From a checkpoint of a small mixture-of-experts model trained on Wikipedia.
Experts: 80 experts in each of 10 layers, 96 dReLU neurons an expert, 2 picks a token, a softmax router.
Training: a variant of Adam for the experts, 943M tokens, 3914 steps.
Below are experts of layer 7 (counted from 0) of a mixture-of-experts language model. Rows are named router (the router's row for the expert), down (a neuron's output weights, with its number) and show model dimensions 0-191. Each number is 200 + 30 x the weight over its row's rms, rounded and kept within 0 to 999.
Before each expert's rows: a language model's description of what the expert responds to. This comes from a sample of Wikipedia text that the model never trained on.

# expert 0
It responds to: Digits in numeric data. Digit and decimal pieces inside numbers in tables, statistics, coordinates and times, such as 131,'9'14, +9'.0'17, 03:'55'.
router,182,207,213,200,100,286,202,225,156,165,197,192,195,229,174,208,225,207,231,196,156,190,214,196,174,158,228,168,186,255,251,240,208,183,213,147,166,211,153,204,160,255,248,216,180,175,176,218,162,241,196,175,188,187,211,278,212,153,232,196,210,204,202,189,154,222,158,214,179,189,209,193,206,203,178,261,231,195,218,191,236,194,218,207,197,172,200,186,200,203,247,171,185,258,158,214,145,196,175,227,177,160,205,196,197,219,193,155,198,211,241,269,228,166,213,252,244,154,176,188,206,196,200,204,244,179,169,247,221,216,159,196,162,239,202,230,149,229,219,155,174,228,220,216,199,172,216,240,254,166,173,167,146,210,214,177,245,234,207,264,200,190,213,228,237,193,183,142,232,197,208,208,188,157,190,190,144,200,177,206,208,183,211,217,177,182,161,219,193,207,186,189
down1,210,183,176,278,207,193,223,236,231,175,199,222,185,221,217,178,211,211,171,192,206,190,179,218,175,186,205,217,215,175,178,208,206,213,246,175,222,197,247,234,182,158,291,212,199,163,169,186,200,228,280,185,200,182,171,210,196,231,197,230,152,201,147,156,206,215,162,176,173,227,191,192,236,169,191,226,186,199,210,208,236,146,224,188,239,193,228,229,201,193,195,251,177,154,236,206,185,188,197,207,210,173,233,260,244,204,201,197,197,197,209,220,138,179,161,165,177,195,170,207,194,244,194,185,197,216,220,234,185,211,212,248,148,207,187,174,207,214,245,152,212,220,184,118,195,237,180,208,185,144,253,198,185,265,183,171,149,151,157,198,177,229,170,250,197,185,217,197,236,241,189,167,219,242,256,172,170,273,155,179,196,125,215,221,254,225,206,159,200,212,220,193
down2,213,226,195,241,191,181,200,174,187,172,192,218,225,238,259,184,179,188,229,162,161,245,197,233,217,179,184,161,208,211,231,204,235,282,195,184,184,194,228,269,211,161,191,212,193,204,171,195,213,195,228,204,232,139,179,190,174,188,215,255,177,183,194,187,213,170,133,210,215,167,169,165,178,201,247,205,225,190,229,210,235,186,199,183,196,261,217,195,152,179,217,150,197,206,202,198,219,186,240,184,178,198,165,173,254,185,268,215,247,199,204,212,233,273,186,215,202,196,184,223,199,149,174,188,186,150,178,158,238,243,161,200,229,245,173,212,158,214,205,188,186,173,183,122,238,185,196,219,247,208,238,193,159,225,213,150,204,181,239,189,152,194,171,216,136,193,214,258,218,250,133,208,182,186,184,144,226,229,253,235,178,184,191,214,189,197,254,232,154,202,200,184
down3,206,57,191,235,250,248,144,127,269,260,244,287,185,194,231,194,187,176,173,214,203,150,226,221,197,207,131,143,213,172,168,159,183,193,189,217,217,227,204,240,218,184,204,177,177,186,204,188,218,199,204,214,203,190,206,181,196,203,231,223,174,204,231,225,208,201,187,169,163,172,202,184,174,249,191,188,205,210,204,179,186,180,204,211,222,228,167,131,252,213,209,210,201,151,207,213,166,207,229,185,214,179,229,162,213,154,174,221,198,189,177,182,172,212,154,184,173,196,202,196,231,187,172,195,193,212,175,187,231,202,202,217,236,215,167,227,183,187,205,233,177,266,204,280,161,199,174,157,193,169,227,185,215,168,174,232,182,224,135,175,240,202,210,239,158,220,207,211,213,207,194,216,195,261,183,211,221,221,231,174,244,232,209,227,151,208,217,217,219,221,223,172
down4,201,201,218,203,184,194,188,213,196,225,183,214,194,237,205,177,186,221,202,217,188,154,250,210,142,216,211,201,206,174,144,265,184,192,236,218,149,190,194,202,155,241,200,205,129,166,281,207,188,135,209,202,244,197,160,196,205,174,202,194,158,172,164,194,217,226,192,207,134,242,247,193,134,151,195,232,188,171,190,197,163,254,196,224,126,155,183,212,172,266,183,176,190,160,188,169,200,183,246,166,213,199,201,128,191,190,198,204,176,179,171,188,171,164,213,224,214,205,226,171,242,229,235,221,241,256,235,211,227,194,199,145,187,200,217,170,226,250,167,236,256,163,174,231,208,222,192,240,229,251,177,221,244,182,196,179,162,218,182,173,261,215,227,183,208,139,211,219,214,234,173,213,209,213,170,201,246,182,204,200,206,197,248,235,243,195,198,173,187,197,210,222
down5,212,176,228,185,96,217,212,189,228,139,170,215,182,159,181,186,237,170,211,192,177,153,216,208,278,215,191,231,238,219,202,174,195,203,220,168,178,202,197,263,174,223,141,212,209,209,197,213,231,235,180,231,246,214,183,181,182,218,192,205,154,161,259,190,162,225,173,199,209,172,207,200,195,210,202,181,229,212,203,235,220,255,223,184,200,200,194,169,200,208,219,165,171,174,178,211,179,178,203,158,193,146,128,185,197,169,239,224,233,188,219,213,206,220,202,197,213,202,243,202,150,198,186,262,205,237,193,157,194,227,211,136,181,184,226,142,255,181,196,184,232,153,177,142,237,200,173,178,202,304,241,211,224,182,205,164,222,196,172,204,151,207,226,183,167,205,168,235,250,201,215,235,202,156,162,199,249,242,186,247,217,214,211,216,244,222,208,237,179,235,208,181

# expert 52
It responds to: Table headers and separators. Table pipes, header words and infobox labels, such as Candidate, Opponent, Pos., Year, Team, and markdown separator rows.
router,160,154,198,216,173,235,209,242,167,177,203,227,183,210,143,199,231,171,241,217,180,192,175,178,171,171,221,224,135,223,240,188,254,197,216,167,165,231,130,191,198,236,255,215,132,179,188,207,160,225,218,195,171,221,230,255,205,182,248,197,191,158,145,219,179,217,205,231,196,213,154,237,246,165,190,220,201,151,230,217,226,188,264,233,163,142,177,210,247,181,217,152,210,197,181,215,120,206,152,213,178,144,204,203,197,224,159,202,192,205,206,231,286,158,223,223,213,139,165,163,232,220,151,224,211,168,148,209,189,169,163,208,211,226,205,228,203,216,204,215,172,196,201,206,195,199,216,200,200,191,199,170,200,208,238,170,268,252,203,202,245,203,213,225,284,245,208,206,201,191,214,204,186,195,204,183,198,194,191,222,200,158,210,215,216,196,195,185,140,176,186,203
down0,197,246,184,207,212,159,212,196,185,201,172,213,204,170,215,201,215,194,194,192,227,175,190,267,254,195,198,200,175,266,224,141,220,211,238,181,212,186,207,165,182,191,225,186,195,222,181,195,138,162,168,240,200,184,198,231,200,214,203,251,194,180,199,167,192,190,249,154,252,231,235,234,195,235,201,165,209,197,206,166,144,231,160,132,191,233,185,166,216,241,191,202,179,182,226,198,218,193,185,228,206,243,192,175,275,199,259,194,198,199,192,217,148,194,208,194,153,212,157,261,145,237,190,199,201,243,161,207,183,193,241,256,203,244,198,141,218,224,242,146,143,176,169,114,139,232,231,196,193,169,192,223,203,182,240,227,195,230,161,195,148,235,197,196,221,226,225,226,187,207,212,162,194,283,199,238,172,206,191,186,183,180,185,178,259,199,194,197,223,196,195,162
down1,247,139,173,195,184,245,226,222,172,241,194,280,236,222,208,208,199,165,237,251,198,233,184,268,203,190,151,203,144,228,202,259,178,171,204,218,238,165,210,179,197,209,211,186,150,188,229,176,194,214,203,216,207,232,188,194,204,246,160,231,214,220,171,227,215,181,196,171,260,161,146,239,187,213,194,182,203,177,246,232,236,196,250,199,198,164,178,239,229,169,187,210,188,185,197,205,223,174,187,171,186,198,156,179,247,164,202,179,192,221,181,217,160,236,185,194,198,218,201,240,185,205,198,230,199,144,156,210,159,158,193,191,222,221,197,189,198,165,196,195,218,182,163,36,234,210,189,258,247,170,141,224,198,192,216,188,198,174,200,187,214,197,201,223,221,227,203,272,211,190,189,225,215,209,243,208,210,193,183,206,191,197,203,182,244,201,179,152,184,184,189,246
down2,233,180,211,183,217,189,203,238,172,220,170,231,144,213,167,219,217,212,192,184,156,138,201,156,202,172,244,169,197,176,199,194,206,211,232,176,236,226,181,208,137,230,196,204,192,202,232,174,253,136,211,239,276,220,204,218,209,173,151,208,238,192,184,200,192,191,182,223,192,180,202,186,226,257,252,180,181,228,173,229,241,246,191,176,179,166,163,154,204,206,230,217,247,236,154,236,221,214,221,188,218,236,170,183,254,162,205,230,202,230,165,207,175,219,203,172,188,193,256,168,221,173,183,154,188,188,204,188,195,198,199,191,216,222,176,171,239,202,188,211,171,153,239,115,236,203,207,186,191,236,161,172,199,133,207,254,176,220,168,217,212,219,194,136,225,239,154,231,178,181,198,217,175,231,196,234,232,220,191,217,257,143,161,252,151,215,252,177,198,260,213,211
down3,153,206,255,173,239,189,212,199,188,236,235,148,186,214,201,237,205,148,238,195,207,218,282,155,163,218,204,177,231,199,170,198,206,200,177,194,258,199,252,270,195,229,120,184,213,167,198,215,186,214,200,251,233,163,221,189,228,214,240,191,186,241,202,172,207,176,211,211,201,228,165,222,170,243,217,211,236,161,246,219,177,182,228,148,191,216,182,157,203,181,176,204,218,175,247,238,172,242,158,268,203,182,240,191,140,197,170,173,167,235,206,201,178,184,213,151,190,192,206,159,147,210,238,169,211,227,172,226,187,229,146,133,219,203,226,171,228,195,169,171,223,209,166,190,180,177,260,203,173,210,228,250,195,211,215,145,174,169,237,222,182,244,214,213,193,177,241,220,177,177,210,166,216,220,174,190,234,209,206,220,203,192,173,174,215,187,256,130,193,155,205,211
down4,216,189,171,189,250,215,204,239,229,214,191,169,168,211,187,169,195,217,197,211,165,186,235,194,189,228,206,196,171,198,151,206,229,202,206,121,212,239,195,234,216,161,171,192,208,178,259,198,244,184,194,184,245,217,206,206,164,200,168,229,197,230,209,256,205,257,148,192,183,174,219,212,195,182,164,189,185,157,231,230,186,227,190,221,196,193,226,149,196,199,189,221,223,234,217,207,228,197,242,237,246,180,229,177,143,257,187,199,204,166,186,206,265,259,161,213,213,141,187,177,161,205,230,194,148,197,161,205,166,205,186,160,223,179,171,175,196,170,215,245,203,164,234,189,207,234,137,221,157,122,219,174,167,256,232,178,215,181,238,237,218,145,237,210,214,228,181,173,243,157,212,209,234,224,181,173,217,312,208,164,212,196,204,170,187,255,234,171,190,190,204,170

# expert 2
It responds to: List and table separators. Separators in discographies, track lists and tables, such as pipes, dashes, em-dash empty cells, commas, and before parenthesized years or track times.
router,162,155,176,195,148,235,175,257,167,172,123,213,166,219,173,221,237,167,237,232,172,160,181,177,167,176,219,180,167,230,235,206,226,177,226,164,167,231,162,182,167,230,243,230,161,159,153,206,174,232,235,176,186,221,239,230,226,170,230,171,169,165,167,229,180,231,163,232,167,209,183,204,218,191,172,238,248,187,229,239,214,176,239,232,190,172,174,217,228,178,242,163,169,227,169,226,172,239,175,230,174,172,224,218,175,223,167,186,176,226,219,219,231,179,236,228,227,173,182,183,224,226,179,248,235,168,167,215,249,169,159,227,169,231,222,245,167,219,234,173,160,235,198,181,169,176,228,219,239,182,171,174,166,235,221,168,235,245,221,237,222,226,231,231,233,236,167,171,233,224,228,225,185,194,177,169,173,177,172,228,227,171,217,246,191,168,169,182,172,175,177,170
down0,192,186,231,190,232,216,182,200,205,212,199,230,257,211,187,173,189,247,156,210,192,215,229,240,247,186,195,147,224,205,135,168,191,243,191,147,226,216,191,225,211,192,181,147,218,214,238,200,163,230,179,226,189,169,199,180,184,242,169,171,232,135,209,205,207,168,226,193,165,173,179,160,161,197,212,195,191,186,188,167,146,263,233,151,178,183,165,202,194,197,239,196,160,220,245,204,156,232,204,207,188,257,181,188,183,199,217,213,248,198,204,171,199,182,128,156,182,188,255,272,186,178,181,225,137,231,193,178,159,244,158,219,161,193,194,238,218,177,243,238,230,187,218,185,270,171,195,215,236,199,170,243,216,223,182,222,248,212,202,182,106,197,237,211,150,191,196,210,251,161,153,221,221,229,241,230,179,204,209,174,168,175,226,196,190,224,205,210,160,182,219,207
down1,237,123,219,191,197,204,181,200,165,206,197,195,254,202,213,253,210,193,211,244,168,222,167,199,191,196,204,204,181,195,198,215,281,198,132,231,210,166,251,232,225,226,202,211,168,186,169,209,235,176,201,221,202,176,228,156,188,204,209,214,175,218,157,157,224,187,231,220,242,158,195,197,190,231,232,168,230,170,196,210,203,244,184,214,208,198,186,233,203,191,222,183,237,155,264,193,174,100,226,233,204,211,254,223,181,195,201,243,240,226,153,211,178,201,194,160,221,209,196,204,241,223,189,159,221,208,220,223,235,160,228,181,209,154,157,184,233,168,238,216,233,199,186,174,207,210,242,173,174,174,194,209,201,207,192,166,174,183,256,194,196,193,156,258,163,220,224,268,166,187,200,221,203,201,201,249,251,109,242,223,174,195,160,143,222,210,202,187,280,193,180,184
down2,236,139,181,230,103,234,177,146,210,224,182,173,227,202,234,237,168,265,191,216,230,171,214,203,169,202,146,219,182,184,178,195,190,207,189,161,249,146,173,248,234,234,238,194,196,193,190,188,191,213,164,170,229,154,245,145,213,207,220,237,151,162,196,201,191,273,220,188,240,171,200,178,201,217,210,205,217,188,243,208,184,281,208,168,199,216,184,197,197,216,191,218,240,157,215,164,184,165,227,179,226,226,142,176,212,215,202,228,207,143,210,205,188,213,191,194,182,148,200,191,195,188,204,192,206,219,199,131,200,236,184,195,198,264,151,171,210,199,162,247,209,185,237,145,227,240,194,193,231,204,195,229,248,208,237,178,185,260,195,196,212,136,146,176,220,198,219,241,220,171,158,178,210,177,246,195,207,230,205,184,177,199,227,198,215,215,206,189,260,189,257,218
down3,219,190,208,281,210,187,214,124,166,206,139,216,220,183,214,195,232,168,263,219,217,183,184,190,233,176,190,209,193,211,183,245,196,174,196,254,133,192,232,254,243,198,140,207,200,206,187,178,190,165,188,168,178,225,197,172,214,183,210,243,213,202,192,244,212,196,283,242,206,146,224,199,191,197,209,193,167,161,174,197,225,172,218,266,192,197,195,222,187,173,196,229,241,184,235,218,223,185,225,218,202,194,206,230,208,136,168,219,212,242,181,226,183,162,218,228,225,207,164,185,175,215,222,173,215,224,144,218,207,258,178,160,208,222,147,173,222,192,242,192,182,183,201,192,193,180,217,241,165,214,208,248,162,207,167,182,152,217,218,203,169,159,251,171,195,176,214,156,182,203,245,229,188,258,212,197,206,145,170,169,211,185,216,289,136,183,193,133,212,192,200,237
down4,178,161,200,229,210,232,234,200,177,180,182,212,185,199,246,224,235,227,170,218,212,244,234,244,166,191,153,202,201,248,176,251,191,174,204,222,246,213,182,198,200,194,141,245,207,193,235,229,196,199,182,228,213,198,196,176,162,240,310,170,160,198,203,193,203,216,176,166,227,186,192,204,130,261,215,196,239,210,164,153,181,165,215,214,189,232,197,223,179,199,233,227,160,179,168,255,169,239,179,209,241,206,191,172,205,212,254,228,168,159,200,202,218,196,194,196,227,191,206,196,204,167,201,214,236,193,156,128,213,257,196,194,227,201,218,179,170,168,243,178,179,262,231,196,202,238,183,210,214,273,140,212,175,156,141,199,229,172,192,211,204,178,203,157,189,132,194,220,198,190,220,165,163,190,207,226,222,252,150,252,218,198,214,211,216,194,197,158,170,162,165,139

# expert 63
It responds to: Table cell separators. Pipes, semicolons and dots separating cells in data tables, such as asteroid discovery lists, sales certifications, sports statistics, election results.
router,183,191,161,192,193,255,189,217,144,189,196,232,181,230,183,223,237,183,254,193,147,212,168,191,165,161,211,207,144,206,273,193,246,174,246,182,188,221,155,180,191,253,277,226,198,159,194,192,191,221,189,172,146,200,217,241,204,195,254,184,158,217,148,198,164,194,154,235,205,199,179,242,195,197,168,224,223,167,246,213,231,172,230,221,182,187,168,185,246,179,225,178,177,183,190,232,127,205,177,258,205,184,234,195,209,207,199,219,200,192,225,211,238,165,247,190,203,142,148,188,211,201,149,203,212,199,157,210,210,191,146,214,210,187,235,194,206,250,225,214,173,197,201,223,182,182,217,246,219,183,181,168,204,243,223,183,268,227,234,217,236,215,214,196,281,224,214,212,206,223,191,205,162,213,196,182,158,193,162,210,185,141,232,250,183,195,199,192,123,172,152,199
down0,216,156,199,229,149,233,199,229,210,196,165,186,184,208,206,180,186,187,210,150,176,190,216,204,211,185,146,245,204,214,220,213,187,222,201,203,173,167,186,160,246,172,212,220,197,184,164,194,168,191,185,221,231,198,231,186,133,209,197,134,211,198,192,225,197,215,162,191,178,226,223,200,213,223,230,211,252,215,153,210,198,213,203,207,251,188,221,254,148,203,215,216,198,151,223,170,292,229,225,213,225,205,214,209,149,213,284,159,215,221,225,187,228,209,208,221,211,166,245,167,172,243,223,197,223,241,226,265,184,211,186,215,182,209,138,188,167,211,276,202,207,167,173,106,156,189,214,207,228,180,143,251,152,208,202,149,205,205,209,153,158,233,177,187,208,195,231,150,180,225,288,221,200,171,197,186,183,220,191,178,184,214,177,204,155,229,180,208,211,157,209,241
down1,182,247,208,203,239,199,222,211,207,215,165,228,181,200,219,157,203,175,208,178,231,211,223,187,174,233,198,165,225,152,190,213,188,188,214,239,193,190,213,207,175,155,214,193,209,178,176,215,206,206,182,155,216,212,196,206,175,212,225,227,203,238,185,202,199,210,182,172,220,204,159,187,209,162,203,210,150,154,195,151,224,297,174,153,250,241,134,180,158,178,176,197,177,190,211,156,219,179,208,201,168,231,208,210,246,193,243,234,187,218,169,207,160,227,224,202,206,170,198,159,149,223,154,262,216,223,216,217,264,232,221,204,175,218,215,229,199,227,168,203,244,166,196,278,239,192,204,172,111,220,192,193,165,203,160,185,198,191,192,259,178,212,206,229,172,251,213,219,225,170,202,223,187,173,193,256,210,202,198,197,111,231,221,263,202,136,257,202,162,272,190,169
down2,212,166,179,201,234,256,225,252,185,181,145,189,178,215,145,177,200,239,255,188,150,153,220,189,192,222,205,140,222,177,223,191,176,227,211,196,189,174,219,268,158,207,199,184,273,201,260,230,252,276,179,179,169,173,152,219,239,176,129,179,239,198,204,259,170,200,228,170,249,181,210,148,174,222,225,239,130,199,177,182,184,178,186,194,206,218,202,239,120,180,243,164,237,204,184,255,227,203,226,212,202,204,190,177,173,210,188,199,174,209,172,221,211,149,199,240,181,207,172,209,204,185,231,171,142,203,195,209,210,199,215,200,170,220,174,218,204,204,207,217,197,172,245,179,209,211,211,163,199,181,201,220,232,172,170,243,175,175,144,205,164,228,215,219,250,201,202,244,173,203,210,198,161,212,159,249,164,184,230,193,168,229,217,215,183,155,191,209,207,217,246,245
down3,206,230,216,165,195,194,271,177,222,227,169,204,178,209,244,126,253,244,163,197,235,200,235,186,213,241,146,196,191,194,195,218,209,190,170,219,215,198,232,222,227,215,206,170,190,146,225,229,249,187,216,222,201,230,188,194,214,165,215,193,241,225,187,209,194,161,218,241,275,201,159,131,220,175,193,169,192,256,202,180,211,206,220,243,205,215,225,156,145,249,147,206,198,196,203,230,161,170,256,154,212,184,233,185,226,190,235,168,197,163,161,169,190,161,194,196,195,175,172,226,218,149,187,173,204,256,214,217,233,212,198,179,246,211,184,185,296,196,232,208,200,236,155,209,189,208,139,159,156,269,184,226,261,178,179,172,165,216,155,180,203,230,200,179,185,188,163,160,216,203,203,181,189,255,180,225,191,244,172,213,193,211,191,172,187,248,211,159,182,171,205,201
down4,261,216,155,232,238,165,208,175,186,205,265,190,215,150,227,182,192,231,220,252,183,165,190,204,233,214,159,168,179,201,149,245,208,218,189,228,218,213,155,243,223,232,235,162,220,224,184,179,228,167,187,183,179,187,244,240,210,219,229,211,249,153,233,214,231,141,229,218,156,182,195,160,247,151,197,201,145,213,194,208,191,175,206,175,211,203,238,183,204,234,203,153,237,196,173,205,166,191,264,146,171,210,217,155,209,190,211,250,181,194,186,194,213,215,206,173,165,201,193,201,223,176,200,204,117,206,177,260,151,216,179,194,228,195,214,249,152,170,199,136,189,174,216,210,230,240,224,211,198,217,204,208,187,258,209,226,186,174,185,199,223,235,195,179,205,194,138,175,202,249,211,196,223,241,245,249,219,212,201,164,183,189,187,245,111,147,206,173,194,182,227,158

# expert 48
It responds to: Line breaks and breaks. Line breaks and pipes ending table rows or headings, closing parentheses after numbers, and occasional sentence words like was or the.
router,159,161,175,195,147,236,174,255,166,169,127,209,161,227,172,228,233,169,238,232,172,179,175,180,168,169,221,168,168,230,234,214,227,190,225,162,168,230,163,183,160,231,242,224,159,157,161,207,176,237,237,178,185,220,235,232,225,168,228,166,167,170,174,229,177,233,166,230,168,204,179,204,219,187,167,236,246,185,234,241,220,184,236,229,190,169,173,207,227,174,242,162,175,221,167,226,169,238,177,232,182,170,223,222,175,224,159,177,173,224,218,220,231,179,237,226,227,174,185,179,226,226,174,249,234,174,164,217,255,172,162,223,183,231,224,239,168,219,245,167,161,233,197,180,167,176,228,216,243,182,175,180,166,235,220,171,237,244,225,239,227,225,232,230,234,241,170,172,234,211,229,222,177,196,178,172,171,180,173,228,234,173,217,244,187,172,172,178,170,171,176,177
down0,194,184,242,276,254,173,191,160,220,213,169,265,168,164,246,219,185,208,157,167,272,163,210,213,210,259,217,143,170,207,285,226,167,224,151,224,207,178,189,211,198,200,178,187,234,185,205,189,210,172,182,225,216,215,181,206,171,205,254,227,204,196,189,213,206,185,232,227,238,203,187,203,248,155,236,248,185,184,154,177,171,200,160,204,138,188,204,256,199,205,160,142,180,153,230,200,213,231,203,155,239,188,238,251,208,168,210,174,156,202,220,213,165,190,151,236,130,233,234,180,241,194,206,207,182,264,204,213,220,231,178,247,194,205,218,243,203,213,176,186,212,217,248,190,247,197,191,173,209,179,181,242,192,130,181,195,179,186,192,206,208,172,232,154,174,175,219,227,172,177,236,191,210,192,220,210,214,147,193,203,200,209,189,205,227,125,190,182,210,214,173,219
down1,209,160,203,227,190,196,220,139,193,186,177,199,234,215,235,196,153,162,156,183,227,200,185,192,206,184,189,225,183,214,208,203,174,127,251,214,208,163,175,204,154,171,203,213,198,283,174,203,183,221,156,197,225,222,199,146,220,137,207,186,232,200,192,198,219,185,196,189,172,151,217,176,211,196,173,241,204,144,138,173,236,172,155,221,174,232,177,149,217,242,221,207,215,252,232,236,246,187,227,218,174,220,129,199,255,201,182,282,198,181,209,178,191,183,214,210,185,275,254,190,149,192,217,195,236,211,223,161,197,211,167,177,214,186,195,206,250,247,222,198,228,223,255,164,220,196,184,211,198,190,180,221,180,206,228,185,165,123,184,191,172,179,201,189,205,235,271,237,185,181,210,203,190,194,222,245,190,175,201,246,161,228,180,144,148,171,231,237,219,207,206,210
down2,258,157,188,193,185,278,183,206,227,165,190,232,243,198,201,193,177,214,192,149,179,198,252,201,199,265,203,225,192,191,219,197,180,217,176,137,197,232,179,216,213,196,201,217,151,160,214,180,254,188,182,224,191,215,178,167,181,179,213,162,192,156,224,217,197,139,179,133,214,203,227,222,223,215,272,167,226,205,186,180,251,226,205,228,264,178,134,159,229,209,186,233,199,217,208,202,212,197,245,196,221,188,154,161,231,223,184,179,186,193,209,195,167,213,147,218,212,155,249,180,187,157,233,213,199,190,204,218,196,254,158,196,204,178,209,184,94,184,202,216,176,180,234,198,175,220,213,153,216,207,191,193,210,202,111,237,292,230,197,217,165,236,186,185,166,158,222,238,196,252,205,205,201,186,178,166,194,186,208,241,186,217,257,189,217,196,230,180,209,200,226,184
down3,179,228,225,229,161,221,208,201,209,214,220,226,218,183,211,139,234,211,204,176,213,202,230,267,183,184,229,178,218,207,194,187,166,145,223,195,213,176,171,224,139,161,196,289,189,239,203,196,208,260,160,118,197,218,177,162,211,196,211,225,209,256,245,246,188,177,160,196,149,151,155,187,181,186,224,224,195,211,189,130,256,173,191,183,261,239,139,182,183,203,235,189,254,206,207,195,204,200,166,188,162,244,248,189,220,206,192,121,180,209,227,258,226,195,179,234,198,209,241,180,186,168,229,215,170,199,189,213,206,268,179,223,186,230,173,184,200,239,185,190,195,132,223,216,176,216,219,244,168,199,224,197,176,186,198,232,168,161,206,294,184,220,209,194,212,222,199,181,205,210,195,128,194,184,186,214,185,213,198,195,192,188,184,198,162,210,187,204,221,201,154,167
down4,209,197,165,245,188,206,216,180,194,160,118,241,205,180,177,262,241,178,184,190,238,228,223,192,262,184,206,160,194,165,194,137,191,180,148,162,192,185,160,221,222,200,136,175,180,157,198,195,190,231,212,221,167,218,156,216,209,173,246,233,210,211,194,224,237,176,233,196,195,227,195,226,199,207,180,236,153,183,155,196,209,261,192,171,185,188,188,221,174,258,162,177,170,170,247,187,247,255,246,206,194,187,225,228,212,186,226,152,161,235,233,207,148,163,169,198,178,179,201,231,191,248,178,209,184,201,145,215,210,219,205,173,237,271,195,214,206,212,229,200,220,236,198,125,204,267,171,177,220,174,170,182,263,208,195,195,161,200,231,165,228,187,169,155,190,204,204,190,180,206,193,198,240,239,128,182,242,195,167,220,178,166,231,198,210,178,248,227,234,205,209,217

# expert 56
It responds to: Row-ending breaks. Line breaks and pipes ending table rows of numbers, plus closing parentheses and surname endings like -ović, -ski, -owski.
router,164,155,174,194,145,236,180,259,164,169,127,210,160,222,168,224,236,171,236,227,172,164,184,182,167,172,219,170,168,228,236,208,228,183,226,162,168,230,160,187,158,229,244,227,162,164,156,207,177,233,234,177,185,222,237,231,224,166,230,166,175,167,171,230,180,231,165,224,169,200,181,205,220,192,170,237,244,189,230,239,211,180,234,230,189,171,174,214,228,181,243,162,176,223,166,229,172,236,179,229,186,169,220,221,176,226,158,175,176,223,219,218,227,178,237,227,226,175,183,183,226,222,171,250,238,172,167,215,256,170,160,230,176,232,217,244,166,221,239,172,160,235,188,179,164,178,228,216,243,183,176,180,166,235,225,168,236,245,215,234,229,228,233,229,236,243,166,168,237,215,232,226,182,196,179,167,175,177,180,224,231,171,214,248,188,174,170,182,167,169,176,178
down0,207,181,230,139,226,167,234,176,193,220,214,162,212,260,213,233,191,212,217,154,182,193,177,217,217,190,162,178,244,202,208,189,241,224,225,171,164,206,259,220,191,231,220,207,236,200,209,170,155,223,176,186,200,163,244,229,199,192,247,206,197,206,179,209,170,154,221,179,187,142,212,196,190,186,196,229,255,209,245,259,222,165,133,172,194,167,189,228,279,241,170,215,199,217,186,255,222,179,178,187,218,211,187,172,162,188,210,169,222,179,157,212,193,215,228,213,193,191,177,205,235,239,230,189,198,152,211,265,211,158,189,238,227,190,203,220,185,181,207,175,200,169,248,254,144,192,229,137,126,166,197,215,213,240,211,169,142,182,162,240,200,216,216,210,155,186,210,276,190,228,204,123,215,169,162,225,179,147,185,207,191,195,209,216,194,235,244,202,199,156,161,195
down1,167,199,211,165,210,178,259,172,235,189,234,207,232,191,211,159,239,182,169,174,237,245,196,167,185,208,195,220,209,195,205,154,219,212,220,190,234,174,219,191,205,219,191,138,262,220,183,254,158,150,203,249,165,202,221,145,186,147,201,178,172,183,188,227,219,235,236,199,127,259,228,194,183,201,161,215,184,210,167,147,203,150,259,189,189,241,129,211,219,233,180,184,202,203,164,221,250,183,255,213,173,199,218,220,187,184,189,190,202,260,155,196,212,239,197,176,207,175,227,196,162,228,219,186,181,166,160,255,214,210,218,212,204,195,237,243,196,266,230,165,241,161,169,164,177,187,198,260,141,189,240,162,211,184,213,181,192,174,200,217,210,150,223,160,180,166,145,227,225,244,247,192,217,220,160,261,215,192,181,189,184,194,193,192,187,214,186,230,194,148,182,195
down2,217,247,208,221,177,265,195,208,193,182,163,189,163,153,191,231,187,229,224,230,208,162,189,235,182,188,157,208,202,196,199,204,145,224,215,239,228,154,184,202,226,179,171,237,171,197,195,111,275,200,221,192,197,220,148,199,215,193,204,208,227,238,222,198,202,151,240,162,214,197,186,232,213,158,128,175,189,241,205,148,241,215,194,203,184,203,185,220,260,214,189,271,221,242,225,199,255,207,225,154,163,173,159,183,236,208,177,201,230,222,179,186,193,221,223,181,190,230,219,246,157,189,200,198,235,188,187,198,143,193,182,159,213,172,197,223,123,215,196,211,244,235,199,132,227,202,142,170,195,181,181,249,201,182,186,191,205,245,221,172,191,184,240,213,225,181,172,205,194,196,218,182,211,201,141,168,258,245,190,175,236,179,228,217,226,186,257,142,177,153,213,176
down3,251,174,247,170,155,273,207,213,171,156,190,193,195,182,156,213,223,236,201,169,203,232,154,218,193,224,106,225,171,226,206,225,169,236,227,202,225,203,151,225,203,196,192,155,186,229,219,224,244,275,174,184,261,200,180,218,241,213,233,197,210,168,220,252,198,231,173,152,182,191,189,221,192,244,251,193,186,256,189,172,172,172,196,163,228,155,212,206,232,239,192,176,213,178,184,172,173,239,255,173,196,167,235,187,193,191,267,221,195,197,208,203,147,224,228,210,178,186,248,200,242,199,200,209,182,179,174,197,190,204,222,195,206,212,145,201,181,158,205,225,177,194,175,166,194,214,163,188,242,233,233,175,188,262,184,240,216,192,162,158,199,211,185,174,216,179,156,207,213,175,185,141,242,215,187,234,230,217,222,172,233,231,210,168,206,234,133,135,153,218,185,174
down4,190,179,228,199,180,147,202,158,192,198,183,187,171,186,193,193,251,221,191,171,224,224,172,205,230,242,118,132,158,227,236,186,233,204,147,225,225,212,198,225,185,220,196,251,182,240,187,182,220,147,198,203,188,173,218,218,241,210,227,278,188,169,240,159,190,178,225,229,214,210,216,220,230,238,204,203,171,249,162,154,229,180,231,259,185,226,233,127,195,222,175,152,209,133,220,200,165,206,236,178,158,224,199,234,205,147,217,179,208,159,208,179,234,214,218,197,225,194,234,182,160,251,182,192,207,178,206,215,253,191,183,188,241,193,219,175,185,196,184,187,177,217,218,185,163,152,186,120,212,213,235,190,185,175,223,257,204,212,154,201,179,191,145,186,181,243,187,217,182,247,247,218,179,205,191,244,253,218,175,233,225,219,220,223,231,139,177,199,174,185,162,161